Weights of a small mixture-of-experts language model, trained from scratch on English Wikipedia.
Experts: 4 picks a token, a softmax router, a shared expert of 128 neurons.
Below are experts of layer 6 (counted from 0) of a mixture-of-experts language model. Rows are named router (the router's row for the expert), up (a neuron's input weights, with its number) and show model dimensions 192-255. Each number is 50 + 12 x the weight over its row's rms, rounded and kept within 0 to 99.
After each expert's rows: "gets" lists some tokens that make up at least twice as much of what it gets as of all text. This comes from a sample of Wikipedia text that the model never trained on. Tokens count by the router's weight.

# expert 17
router:55 52 58 56 20 47 46 48 55 47 31 47 47 69 62 49 76 58 40 21 53 59 52 48 32 48 45 53 56 46 17 37 63 43 48 37 53 63 63 48 51 38 23 44 66 63 54 66 51 16 57 58 42 51 35 67 52 31 62 40 54 38 35 47
up0:47 60 45 53 51 47 51 40 43 48 72 42 38 47 11 43 46 53 65 48 55 54 41 46 48 54 19 50 54 50 48 66 51 59 58 54 47 53 45 58 40 47 49 61 54 39 30 34 52 55 51 57 33 46 29 44 62 40 58 71 41 35 57 52
up1:49 61 58 54 35 47 39 48 49 52 41 31 24 54 27 41 22 62 39 70 62 73 81 61 43 55 53 65 41 52 37 36 55 50 50 58 53 64 34 56 56 44 34 36 55 51 68 60 41 64 38 58 37 47 66 55 49 57 42 31 45 65 57 45
up2:55 52 57 48 65 51 47 56 50 47 51 52 59 86 41 48 54 56 50 60 53 59 59 55 50 43 41 65 32 43 60 34 42 50 52 50 28 32 60 48 63 33 54 62 62 56 62 50 54 38 35 43 28 58 38 47 52 31 45 64 53 53 48 48
up3:32 54 63 44 63 22 41 26 46 72 61 51 49 48 54 51 58 64 33 35 56 56 59 84 50 58 45 21 60 66 63 53 50 47 32 54 48 38 65 42 72 55 52 42 49 60 59 36 53 51 47 50 48 49 58 62 34 50 74 51 58 38 33 32
up4:53 23 56 33 37 56 73 60 56 45 40 43 21 64 62 56 54 44 59 51 54 54 53 32 55 58 44 39 58 48 77 40 36 51 41 48 63 61 45 36 38 58 71 27 54 55 63 60 46 54 37 53 46 68 44 71 60 43 50 53 43 61 67 60
up5:71 35 43 31 46 55 43 48 43 74 46 51 34 37 59 56 59 71 53 68 60 53 64 71 71 64 76 46 34 68 65 33 60 60 46 56 62 42 37 47 38 46 46 44 39 48 60 35 33 58 50 55 37 43 47 44 57 68 50 48 50 54 28 47
up6:45 52 53 58 56 45 55 50 46 54 62 46 32 57 59 56 34 73 56 47 64 70 46 68 32 65 38 40 52 45 35 15 35 62 64 51 60 52 63 41 49 49 46 38 50 58 57 38 37 52 58 56 44 47 68 42 25 57 38 34 66 46 63 38
up7:36 45 42 33 43 69 34 57 82 39 35 49 52 49 46 53 61 46 56 46 56 39 36 32 67 46 38 51 44 46 51 50 61 47 57 63 54 39 29 53 54 63 56 25 40 59 69 40 60 57 60 27 49 36 67 60 30 58 29 56 62 54 48 61
up8:46 45 51 54 34 44 36 56 65 42 57 54 50 56 46 54 60 61 35 42 63 43 47 47 79 48 68 53 35 44 58 41 60 56 57 39 27 48 37 45 55 48 65 61 70 22 47 53 54 55 49 37 43 37 40 45 51 53 23 52 44 58 50 66
up9:47 51 62 52 45 52 67 61 64 60 50 74 46 57 70 53 60 53 46 57 73 37 41 30 32 39 49 61 48 28 20 65 37 35 42 55 89 66 43 30 46 38 35 46 32 46 57 30 39 51 48 44 49 70 50 57 46 68 46 59 50 38 36 49
up10:46 54 59 43 31 61 57 44 62 52 47 68 32 41 58 67 33 45 53 56 34 55 46 40 53 50 45 53 42 26 45 38 53 50 34 51 59 79 64 68 51 30 44 42 40 54 51 51 42 33 54 48 57 47 34 45 72 51 34 25 49 67 55 64
up11:58 58 47 58 60 38 64 41 40 41 57 56 58 56 28 57 47 39 56 57 40 52 30 42 59 55 55 55 50 69 49 64 53 64 38 52 37 42 54 83 51 35 35 59 43 61 42 70 48 53 38 71 50 65 74 60 57 47 43 56 77 53 38 50
up12:62 55 59 51 41 53 28 29 69 43 51 57 40 36 37 34 59 43 52 42 38 66 39 58 56 46 36 45 33 63 46 74 67 51 39 48 35 30 65 65 43 55 36 65 58 32 52 46 63 44 32 38 34 48 54 36 44 42 49 40 39 60 44 44
up13:51 47 24 43 58 77 46 43 53 57 49 26 43 52 56 54 44 33 56 39 47 50 42 56 55 53 53 59 49 46 50 63 49 57 29 36 50 65 49 58 67 34 43 54 59 59 59 67 48 47 61 42 47 43 58 32 39 64 41 63 45 40 44 56
up14:44 36 45 41 52 48 46 44 54 37 62 24 32 59 56 46 51 51 42 57 51 53 50 75 55 57 41 72 60 48 48 42 42 59 57 54 61 49 41 37 51 48 39 44 46 69 40 58 41 40 29 50 68 63 62 54 62 46 46 49 52 39 48 50
up15:54 31 45 40 62 76 62 46 40 34 35 43 55 51 48 53 31 53 47 39 76 47 40 55 71 48 84 51 56 75 61 70 43 57 62 50 47 57 46 55 27 75 58 58 55 34 56 43 54 54 41 42 54 51 68 47 46 60 51 47 46 42 68 47
gets: " by", " John", " of", " William", " married", "-"

# expert 2
router:43 43 57 72 28 42 48 43 60 54 67 37 43 57 58 61 58 58 51 55 42 44 48 70 43 53 45 43 51 50 68 56 44 59 55 35 60 50 55 53 38 52 40 42 76 46 52 37 36 36 40 19 48 44 35 52 51 55 35 61 48 64 43 38
up0:60 54 65 40 42 60 57 61 51 41 36 51 52 42 78 61 36 44 62 66 58 49 53 68 28 37 54 72 35 53 38 40 46 68 64 54 75 64 45 37 41 41 37 37 43 48 41 50 50 58 63 63 31 35 58 88 47 53 26 50 50 45 74 67
up1:41 51 52 44 74 51 61 59 38 26 46 48 47 68 45 75 56 46 31 50 59 67 54 48 66 51 68 57 53 38 62 51 74 55 49 41 33 50 50 49 50 53 43 50 56 42 65 42 52 34 55 40 48 66 48 57 42 29 37 64 77 37 68 81
up2:48 43 38 50 36 43 54 41 38 44 60 61 56 60 49 40 42 60 26 49 42 65 62 53 36 48 46 34 55 41 38 84 57 32 44 60 32 58 61 47 52 54 15 58 47 63 34 72 38 47 57 55 62 51 47 68 40 50 64 59 57 30 59 34
up3:86 20 58 45 56 69 41 40 65 27 52 25 54 54 68 53 56 25 37 35 33 47 48 55 49 69 58 58 48 53 49 38 52 52 63 55 48 37 45 17 81 49 41 46 46 44 40 61 29 63 44 49 44 38 56 61 56 60 63 29 50 27 54 30
up4:52 54 83 69 52 58 53 33 52 48 54 68 47 61 53 60 54 34 56 61 45 57 53 31 72 37 54 41 75 33 45 47 54 57 28 32 47 40 76 49 60 50 36 66 62 41 35 55 45 37 59 69 63 64 60 52 40 31 36 55 37 48 66 56
up5:45 66 55 51 45 73 37 53 46 46 51 46 45 52 56 51 46 60 54 54 36 67 43 44 41 40 68 55 52 42 70 36 49 66 45 52 50 46 38 31 49 52 39 46 44 68 64 61 78 59 64 38 50 41 32 38 60 67 45 56 66 46 49 50
up6:52 64 44 38 50 45 57 38 52 51 66 45 44 62 49 39 50 53 59 76 58 62 54 55 57 77 42 62 16 41 58 39 39 52 32 57 51 38 37 68 24 66 62 46 47 48 43 35 28 53 51 39 47 63 56 51 56 49 52 57 34 61 51 59
up7:42 38 60 39 53 52 57 15 49 46 63 68 41 38 42 58 29 41 48 34 47 55 39 72 54 49 48 51 47 69 57 24 61 53 69 40 42 50 44 45 33 63 58 57 40 53 47 47 57 45 49 62 59 45 39 29 49 28 50 35 65 45 53 35
up8:48 54 53 51 43 37 58 55 37 57 87 39 51 38 75 40 63 46 50 50 41 47 51 71 45 41 51 51 54 59 57 57 58 70 40 54 70 54 39 52 34 74 56 49 56 53 68 19 48 51 38 51 82 48 37 42 40 34 53 32 52 52 18 37
up9:48 43 43 51 33 48 64 53 43 55 43 54 58 61 58 50 49 52 43 40 32 49 75 47 24 39 42 21 53 47 44 43 69 57 57 47 68 65 53 43 48 52 48 57 61 79 38 31 71 48 63 41 44 52 43 58 39 42 56 58 36 58 58 44
up10:63 43 68 67 69 59 42 61 33 50 65 60 52 57 53 55 66 57 71 35 40 66 56 52 42 55 48 42 48 40 60 64 47 57 69 52 53 62 58 67 61 57 57 56 48 40 50 61 63 45 23 57 54 49 41 50 48 58 54 53 59 76 55 58
up11:46 58 41 69 62 48 69 51 52 68 60 46 44 60 43 50 72 47 44 36 64 41 43 78 52 53 49 67 46 66 66 60 40 74 23 47 55 61 42 53 44 71 73 51 54 49 58 54 27 33 66 62 52 53 45 37 54 50 45 38 57 54 37 42
up12:56 66 50 54 67 54 60 68 23 35 63 30 58 63 53 62 30 56 75 47 60 52 46 46 51 71 66 50 61 54 33 77 51 40 29 54 57 46 78 47 48 59 55 34 46 72 51 30 36 43 63 62 33 49 41 34 55 42 44 70 55 37 51 51
up13:31 40 57 42 41 49 38 35 49 53 56 57 42 52 59 42 53 63 55 22 34 38 47 57 43 38 63 79 72 53 61 39 29 54 53 30 62 62 37 31 47 46 64 48 55 45 83 28 66 37 52 44 51 68 38 43 43 46 58 39 51 36 56 54
up14:43 46 51 57 37 44 67 47 32 37 58 60 38 43 59 55 42 53 46 26 47 42 48 40 40 55 58 46 60 64 49 51 67 22 67 13 36 40 54 54 59 31 51 34 64 38 47 50 68 54 54 57 64 28 51 45 53 34 45 37 43 55 37 60
up15:25 38 42 47 45 31 62 51 44 65 68 49 55 59 44 49 47 62 36 28 29 52 61 54 56 61 35 60 52 64 50 57 28 42 37 53 50 25 61 48 75 46 50 28 65 59 43 46 60 44 60 57 58 56 45 61 43 39 52 30 73 38 39 42
gets: " the", "'s", " a", " their", " its", " his"

# expert 94
router:23 23 52 59 30 56 31 49 50 70 49 50 47 74 52 53 39 45 76 51 50 53 57 81 52 55 46 33 54 46 30 58 35 50 41 49 51 57 69 57 45 41 43 60 54 50 28 63 69 48 27 33 56 47 50 65 76 62 48 70 34 62 62 26
up0:50 30 43 55 48 44 57 40 49 45 33 38 39 59 47 62 36 48 58 53 42 45 54 48 57 66 48 49 47 43 52 51 43 44 43 47 69 59 71 43 52 54 56 60 18 32 45 48 59 46 62 39 57 47 51 46 66 27 48 57 53 65 31 52
up1:40 62 61 79 57 73 57 48 63 47 56 42 48 54 38 44 43 55 55 66 47 53 67 54 47 55 55 65 40 71 45 56 53 70 48 57 26 69 56 43 45 40 47 40 51 51 18 39 43 39 29 54 44 63 50 48 41 42 33 63 48 63 52 63
up2:49 68 53 52 50 42 66 47 50 59 49 60 74 48 63 43 57 60 50 55 57 52 62 44 56 61 63 43 50 47 58 59 51 48 63 56 33 52 53 53 71 42 50 56 51 70 25 48 33 50 54 37 43 45 49 44 47 53 51 34 45 38 65 46
up3:42 35 38 57 54 45 67 55 51 44 68 78 53 38 55 51 72 40 46 53 60 49 62 46 57 38 61 45 56 75 47 45 43 45 67 48 36 52 60 57 45 30 37 58 90 65 56 67 42 34 47 75 75 32 55 57 41 51 69 61 52 36 62 64
up4:53 56 29 63 58 47 49 50 57 73 50 55 43 59 40 51 41 50 34 31 30 64 39 57 28 54 42 44 50 48 66 45 35 46 53 61 55 29 49 57 58 51 46 57 56 80 54 38 48 55 39 47 42 20 61 45 32 48 54 61 59 54 43 45
up5:44 58 68 45 67 50 43 44 45 37 57 66 55 32 62 63 32 45 38 37 57 41 50 39 45 35 55 57 43 33 50 63 34 55 61 72 59 44 62 74 47 52 45 59 68 54 47 40 68 54 54 43 47 39 60 58 61 33 68 48 57 49 52 64
up6:53 69 49 62 47 36 48 59 49 55 56 54 31 60 56 58 19 49 52 56 59 60 60 54 52 48 43 24 65 49 66 51 39 60 64 63 28 46 55 51 24 54 25 41 51 41 66 65 39 37 34 38 43 30 51 71 51 53 71 59 59 35 35 46
up7:39 52 36 65 54 56 50 18 47 39 64 55 65 47 25 61 33 42 32 56 59 47 36 36 72 41 30 38 57 56 45 63 49 47 60 47 46 45 56 82 53 63 57 45 28 49 49 70 46 46 58 48 50 51 53 57 50 67 54 42 61 53 40 36
up8:48 29 74 43 46 35 66 42 43 50 45 53 33 44 81 48 73 37 53 62 43 51 64 40 56 53 57 30 54 59 58 64 53 44 48 37 85 55 60 43 60 72 45 36 58 51 48 58 48 52 66 44 59 62 61 69 60 44 74 38 46 37 47 52
up9:38 59 37 67 57 50 51 51 72 59 48 36 33 62 66 40 59 40 61 56 45 72 56 53 45 54 70 44 55 51 29 91 48 51 48 54 40 33 32 54 69 54 46 46 68 46 35 61 64 55 37 71 61 63 47 46 61 36 47 50 75 54 56 36
up10:39 57 42 59 59 56 58 46 32 63 52 31 39 38 61 53 42 81 63 56 52 57 31 62 60 56 44 35 32 44 49 52 39 50 28 51 58 45 53 50 36 59 43 48 43 51 48 58 45 45 34 72 33 64 53 51 64 42 48 49 48 19 43 52
up11:43 42 44 63 38 27 65 45 56 31 52 56 48 72 71 66 57 52 34 42 44 47 73 40 58 46 60 58 30 76 59 60 59 63 54 60 39 27 40 51 38 51 61 49 43 63 66 21 49 61 42 40 48 39 39 39 32 33 55 49 67 63 34 30
up12:65 41 72 45 33 62 32 37 30 55 37 59 22 39 54 36 47 49 58 45 47 36 50 49 60 51 46 45 42 70 52 41 61 70 56 40 58 64 55 73 55 30 39 53 41 72 41 30 50 20 44 43 52 54 56 43 25 23 53 39 55 64 41 35
up13:48 43 52 65 71 39 45 59 63 59 35 56 53 63 39 54 57 24 68 63 51 34 50 41 48 68 53 62 69 30 58 46 60 62 37 60 64 58 53 41 37 66 45 42 61 38 45 47 33 50 39 49 52 37 33 53 33 47 60 57 26 36 41 57
up14:71 44 37 48 65 18 55 48 33 44 49 36 55 66 29 48 54 57 60 50 53 47 34 50 56 60 41 65 64 79 42 82 40 50 53 52 56 54 46 44 42 34 76 59 64 66 69 36 43 40 51 51 24 33 65 58 51 44 61 73 49 48 44 73
up15:55 55 50 66 69 43 40 44 48 38 53 53 59 57 31 73 36 60 35 48 64 51 36 43 40 38 38 55 46 69 54 72 45 50 79 52 56 42 47 36 64 38 38 36 69 53 48 59 45 27 57 70 73 44 63 44 44 64 65 48 39 46 19 60
gets: "s", "es", "ers", "ations", "ies", " which"

# expert 85
router:67 27 49 63 28 46 28 47 49 33 30 54 43 70 66 50 70 42 59 60 67 45 40 45 45 45 65 64 40 67 32 66 47 66 61 31 60 65 67 67 58 61 46 41 53 56 43 57 42 31 46 49 54 63 50 44 55 50 54 33 45 33 44 43
up0:69 47 32 51 36 58 72 44 67 69 35 45 59 49 47 50 62 46 49 72 42 36 44 50 64 47 44 43 37 67 57 23 52 60 54 49 47 57 44 43 72 55 68 71 42 54 60 55 67 51 51 38 62 54 36 57 59 48 61 56 29 58 46 60
up1:67 39 27 26 51 56 46 33 56 43 48 51 30 54 37 50 48 36 43 58 46 67 41 69 37 66 35 29 73 45 58 56 51 38 59 43 65 33 56 42 34 53 61 67 43 54 57 41 56 40 63 56 60 53 33 45 42 63 59 50 36 46 45 35
up2:44 56 39 53 60 25 47 32 46 40 56 49 73 65 52 45 42 56 47 44 45 65 38 55 48 76 56 66 49 39 55 29 44 35 81 44 56 27 69 52 48 39 46 44 35 43 54 47 62 43 56 54 18 41 44 35 46 65 48 60 43 32 65 42
up3:49 52 66 55 42 55 36 50 55 57 50 25 74 44 50 71 38 53 62 71 60 44 36 35 39 45 42 51 61 51 49 56 63 67 35 53 32 47 60 54 65 47 61 46 56 51 50 53 53 52 64 38 46 53 59 47 60 56 38 25 48 33 71 43
up4:36 57 48 51 52 45 55 81 62 59 60 70 52 42 63 54 44 60 47 65 61 38 32 40 54 37 50 48 33 60 68 53 49 62 32 58 42 44 60 38 75 47 39 39 56 55 51 65 47 48 38 53 44 22 32 56 41 61 45 26 45 40 48 39
up5:50 70 53 34 52 46 33 68 50 37 53 31 60 47 45 45 60 43 50 54 58 57 41 52 40 27 37 53 53 75 28 68 60 54 55 51 54 71 51 52 37 78 47 60 37 56 44 57 45 44 54 34 21 56 56 50 33 28 49 31 50 44 64 37
up6:64 36 50 57 45 43 28 29 52 53 58 47 25 24 46 40 56 40 50 32 48 60 47 45 39 38 62 60 52 35 44 65 54 42 65 51 60 36 40 45 69 63 39 61 51 56 50 53 56 62 57 64 53 43 65 70 46 60 54 67 56 60 43 29
up7:56 53 31 58 24 27 69 78 73 52 48 54 44 44 45 56 86 39 59 47 54 58 39 50 50 34 64 82 67 41 59 73 56 49 68 39 48 53 68 46 41 41 52 30 57 59 65 67 38 51 47 38 38 42 33 64 50 39 38 61 33 47 53 47
up8:53 34 53 44 48 44 82 64 52 68 37 38 61 24 55 45 40 51 72 50 56 42 43 64 54 38 60 72 60 29 37 58 31 44 45 41 48 56 47 39 43 50 68 53 41 59 62 73 59 49 41 61 49 51 60 55 37 38 55 42 51 63 54 50
up9:40 65 45 62 46 58 59 58 53 75 43 54 47 32 48 65 62 56 40 38 45 51 56 33 48 52 56 42 49 67 52 58 76 76 36 41 46 43 34 60 39 54 44 43 61 65 47 38 40 52 68 50 40 43 47 51 42 57 55 48 57 55 46 53
up10:57 56 51 43 40 72 53 57 38 56 77 47 33 43 54 52 34 36 51 36 41 27 55 48 43 38 62 40 81 55 48 46 64 56 54 45 67 55 55 66 62 49 50 39 65 69 36 33 47 64 64 41 55 49 45 35 54 66 55 62 61 37 56 43
up11:64 61 64 58 67 59 58 67 38 49 57 50 39 45 39 51 68 34 52 51 59 47 41 75 62 68 34 51 52 43 82 68 42 57 26 63 49 55 45 48 59 59 49 59 39 43 54 63 36 54 40 43 29 47 28 25 53 60 31 46 57 56 59 53
up12:51 54 48 48 67 54 45 38 68 82 34 55 50 57 72 60 48 48 51 74 48 47 65 78 64 51 42 62 44 55 48 42 73 53 48 47 48 52 52 55 55 40 58 32 62 57 47 50 52 55 35 36 47 54 76 53 51 35 42 40 55 73 54 49
up13:63 60 48 30 44 46 45 62 44 67 42 45 41 34 44 54 39 53 54 53 34 41 74 54 50 64 79 73 40 43 58 52 47 41 66 38 31 52 42 65 39 50 35 57 51 51 66 72 55 59 47 43 57 31 40 36 54 49 46 54 38 61 50 39
up14:40 53 38 68 25 65 54 50 27 53 50 60 44 44 46 47 46 32 47 60 42 54 53 33 63 55 54 54 48 63 41 35 66 58 45 28 65 54 67 53 48 20 55 28 64 56 41 36 76 45 62 44 50 63 69 55 43 63 70 42 66 42 51 38
up15:52 42 33 33 29 40 50 54 46 51 38 58 47 26 53 46 24 41 35 49 11 52 41 52 65 54 61 63 38 61 40 55 54 40 62 54 59 65 46 36 34 41 52 48 66 72 59 48 49 58 39 26 58 53 51 43 53 36 56 56 36 62 39 42
gets: " of", " |", " by", ":", "-", " and"

# expert 33
router:45 45 49 59 35 36 46 47 71 49 52 32 32 50 48 55 55 63 53 50 50 58 37 54 30 41 60 57 74 32 36 49 51 54 65 47 47 41 59 38 58 40 37 75 48 41 29 49 50 38 64 20 50 48 49 32 59 60 54 67 65 57 60 57
up0:57 40 64 46 59 37 52 57 66 35 54 52 67 36 53 39 39 45 34 40 60 37 63 36 50 38 52 59 35 40 60 39 49 52 25 55 54 50 60 43 44 45 63 71 54 65 32 65 51 44 36 42 48 68 55 34 57 76 41 26 57 63 51 57
up1:60 43 41 60 52 55 55 43 43 54 47 47 51 47 48 54 47 38 54 53 58 78 78 47 69 48 53 22 42 51 32 63 42 75 55 53 41 50 62 54 63 64 35 47 51 49 57 61 44 52 38 44 51 55 45 37 42 40 84 50 63 53 60 45
up2:49 51 55 47 61 58 73 54 42 40 65 43 56 38 37 31 47 64 28 45 55 54 46 46 60 62 35 43 51 52 52 60 45 45 46 35 66 38 49 43 31 75 42 47 43 42 34 65 73 62 55 58 51 47 64 56 46 68 42 57 44 32 36 42
up3:47 70 70 53 35 56 39 71 54 38 41 55 46 43 75 62 46 73 63 29 67 61 51 55 66 26 38 57 61 56 55 31 40 60 49 47 45 44 35 61 39 53 55 43 42 57 48 26 67 29 49 31 56 51 48 41 55 75 55 45 43 16 44 78
up4:60 48 55 47 33 61 30 66 76 42 33 45 51 67 44 75 49 54 67 38 51 43 42 56 62 52 57 60 41 67 46 40 50 66 40 52 35 43 24 70 59 30 40 43 51 49 63 63 36 44 57 41 43 53 79 52 53 42 54 52 49 46 62 33
up5:54 37 54 55 28 62 43 73 58 44 52 73 50 50 44 41 43 26 54 55 53 54 52 62 31 46 46 65 32 53 66 38 48 67 36 45 55 67 56 42 37 43 56 40 47 41 45 33 46 31 39 55 58 55 33 37 60 52 54 47 59 36 73 34
up6:71 38 48 57 75 53 36 42 40 50 52 41 47 36 59 44 27 30 61 53 48 53 37 61 64 44 63 67 61 49 56 60 48 48 32 50 54 63 56 71 47 33 41 45 52 42 47 45 57 42 20 50 47 60 57 40 64 51 51 47 74 67 49 38
up7:64 32 66 58 52 70 57 42 55 62 50 56 48 47 61 43 69 46 42 76 19 42 56 71 32 48 52 51 56 45 33 42 53 56 48 67 62 53 60 47 50 44 50 26 64 25 36 29 58 57 57 26 37 50 44 48 58 46 73 39 49 45 39 47
up8:63 57 69 35 59 42 55 22 40 46 59 42 56 58 51 54 60 64 48 45 49 64 58 54 48 61 51 55 62 46 59 57 40 56 43 40 26 53 76 14 45 49 48 33 53 44 47 42 57 36 38 62 38 47 54 43 53 50 59 47 82 61 50 53
up9:53 53 52 52 34 47 60 55 35 52 48 50 63 34 56 47 48 55 55 60 61 41 57 43 52 50 41 28 50 44 28 65 61 45 56 36 64 61 45 61 42 64 45 82 35 62 36 52 38 49 46 72 71 58 40 51 41 49 41 62 63 72 48 53
up10:46 26 46 45 57 54 47 64 60 63 52 34 45 38 47 49 27 64 43 52 44 61 38 58 41 32 57 55 56 48 48 56 65 67 63 78 55 56 53 43 55 68 42 61 63 36 49 36 58 60 55 61 60 57 46 74 44 49 37 49 22 54 57 50
up11:38 58 46 46 53 64 40 51 68 45 42 53 49 74 30 42 53 45 58 52 38 71 39 33 46 46 44 65 75 60 52 59 38 51 65 37 79 49 55 41 43 43 32 58 35 42 47 20 44 60 83 47 37 65 46 44 69 34 47 27 51 45 60 36
up12:32 75 59 57 54 83 62 48 74 56 49 58 58 56 59 57 40 43 56 51 62 42 55 44 42 31 31 45 47 37 64 44 53 62 37 51 60 53 55 44 59 33 50 49 48 53 60 62 51 43 59 42 54 54 49 49 28 44 84 59 52 40 40 65
up13:57 47 42 34 39 60 64 36 73 55 49 51 58 45 45 47 32 48 41 74 39 59 70 27 39 40 40 35 50 50 79 56 51 39 49 58 52 56 47 39 56 33 41 76 66 50 59 38 44 62 61 47 58 29 43 45 57 55 52 26 64 56 65 45
up14:54 52 35 35 48 44 47 68 55 69 44 51 40 24 38 52 49 58 45 57 39 43 47 55 46 56 47 62 69 35 55 57 28 46 35 46 35 67 48 61 52 35 60 59 58 52 63 57 71 72 67 67 41 49 68 34 64 58 66 35 62 60 57 30
up15:64 53 48 56 42 26 31 41 55 44 79 68 48 67 42 44 55 27 67 28 43 35 46 48 55 68 63 56 56 41 63 39 54 40 70 50 32 52 61 49 57 51 72 33 59 34 76 68 40 61 30 54 43 50 55 53 54 65 62 46 48 53 63 39
gets: "ation", "ing", "ment", "′", "ion", " of"

# expert 7
router:55 53 77 60 30 58 77 32 61 62 39 53 67 45 24 47 38 27 43 69 36 51 41 64 66 47 39 58 34 53 60 44 44 74 35 38 74 61 45 75 40 63 42 49 56 48 33 38 46 43 50 41 41 76 49 51 64 53 53 55 63 58 39 68
up0:44 60 53 69 51 29 35 42 16 76 42 51 75 29 53 62 64 36 65 61 66 41 28 42 50 77 61 55 46 55 55 36 80 55 27 49 56 43 40 66 50 61 64 46 44 34 51 42 56 48 73 45 37 34 37 48 44 66 67 67 49 62 54 50
up1:49 37 55 51 67 58 80 49 40 51 55 42 53 58 46 62 36 37 46 65 80 64 34 66 53 62 57 54 69 50 56 49 51 39 38 46 47 50 72 57 54 46 19 43 40 44 65 31 41 55 54 58 38 39 56 43 56 35 34 44 51 73 48 38
up2:44 53 60 34 60 37 49 58 37 65 30 64 44 38 62 31 60 51 64 69 50 38 32 64 39 48 61 35 46 50 31 38 73 58 52 44 45 45 46 54 64 50 65 81 59 59 24 55 55 36 75 41 41 47 55 35 57 49 43 36 63 53 57 51
up3:32 68 28 53 61 40 47 35 72 62 43 73 37 35 42 28 37 57 64 53 49 54 40 54 39 56 16 34 48 65 43 69 70 38 89 73 43 50 27 45 40 63 34 39 44 62 46 48 50 50 58 59 25 61 45 52 35 66 27 23 29 64 53 37
up4:52 63 48 36 37 45 44 43 39 55 73 65 58 41 36 47 59 50 43 46 40 30 53 55 32 43 49 65 60 36 30 37 58 43 62 44 58 44 35 52 59 37 59 52 51 32 94 38 68 65 49 42 56 65 42 36 42 55 29 44 56 51 61 41
up5:45 36 58 80 45 59 37 56 51 44 70 60 41 60 55 68 45 53 68 51 49 56 31 37 18 40 39 59 40 57 45 52 47 59 38 47 69 36 40 30 49 50 40 50 55 61 44 48 47 50 72 45 60 47 54 65 60 41 44 62 63 58 56 36
up6:19 47 36 66 54 58 62 53 61 38 64 35 59 50 64 26 49 46 51 41 61 54 31 45 53 54 54 23 53 42 47 75 64 44 46 59 60 51 25 61 45 56 52 54 56 37 54 40 47 61 79 68 47 47 28 51 38 60 66 67 51 33 44 57
up7:66 47 57 45 63 78 26 42 50 41 34 73 54 50 52 37 43 58 58 36 69 42 52 18 55 50 50 46 45 68 44 34 46 63 35 48 40 60 60 81 42 61 58 68 29 63 48 56 59 56 53 35 59 44 55 37 28 46 50 63 55 56 56 41
up8:38 57 71 54 43 45 54 38 35 47 64 66 68 51 52 32 52 54 50 52 42 34 72 46 77 55 58 27 31 49 43 58 42 70 65 63 51 44 54 58 49 62 44 45 34 48 47 57 52 34 37 55 48 61 59 31 43 59 36 44 67 38 49 13
up9:43 35 69 50 30 25 71 53 62 29 54 38 57 74 54 51 42 65 31 41 55 46 24 63 69 18 56 40 54 37 75 45 65 47 44 32 55 66 68 53 58 39 71 43 70 57 49 36 41 27 37 55 72 55 52 47 72 52 43 59 54 43 32 51
up10:53 57 43 53 64 48 65 66 37 33 27 43 45 71 52 37 45 45 60 66 48 56 52 47 55 45 69 67 64 45 34 60 52 42 82 37 59 58 56 80 37 30 31 64 41 64 64 48 45 56 36 68 60 41 53 59 60 61 50 43 42 44 34 55
up11:73 52 74 41 34 58 58 29 55 39 39 32 73 60 55 41 48 59 40 37 40 75 72 39 75 68 49 48 58 50 76 35 56 52 51 44 45 59 41 46 48 50 49 36 45 21 40 49 29 41 78 51 35 17 50 65 29 57 49 46 66 43 80 54
up12:59 60 60 62 75 39 62 57 57 43 54 82 45 63 39 62 58 59 67 56 69 34 54 43 46 38 50 54 43 51 43 66 49 53 38 50 40 56 53 30 56 45 38 51 44 49 49 79 46 40 80 40 47 43 48 56 55 48 60 40 39 60 43 52
up13:45 15 51 55 46 84 35 58 62 57 32 46 44 49 51 50 43 52 45 46 42 23 65 53 43 58 52 39 21 65 28 45 51 38 67 37 50 33 47 61 44 58 57 53 41 40 28 68 55 51 60 49 45 43 38 42 53 36 54 66 20 53 34 62
up14:37 50 52 17 42 50 55 37 37 52 39 92 50 34 61 45 38 67 48 47 53 33 60 52 35 59 32 34 52 61 66 19 61 30 48 52 64 56 31 59 57 66 38 50 49 40 81 21 62 51 39 49 50 42 40 19 62 49 61 54 41 54 52 50
up15:36 51 48 75 40 43 36 78 59 50 64 66 35 68 62 56 42 37 42 51 58 15 68 54 45 30 48 52 62 56 37 48 56 64 52 42 38 43 41 70 47 40 45 41 64 53 42 52 61 54 61 60 43 74 37 29 59 53 38 52 36 37 60 62
gets: " in", " of", " American", "ian", " a", " his"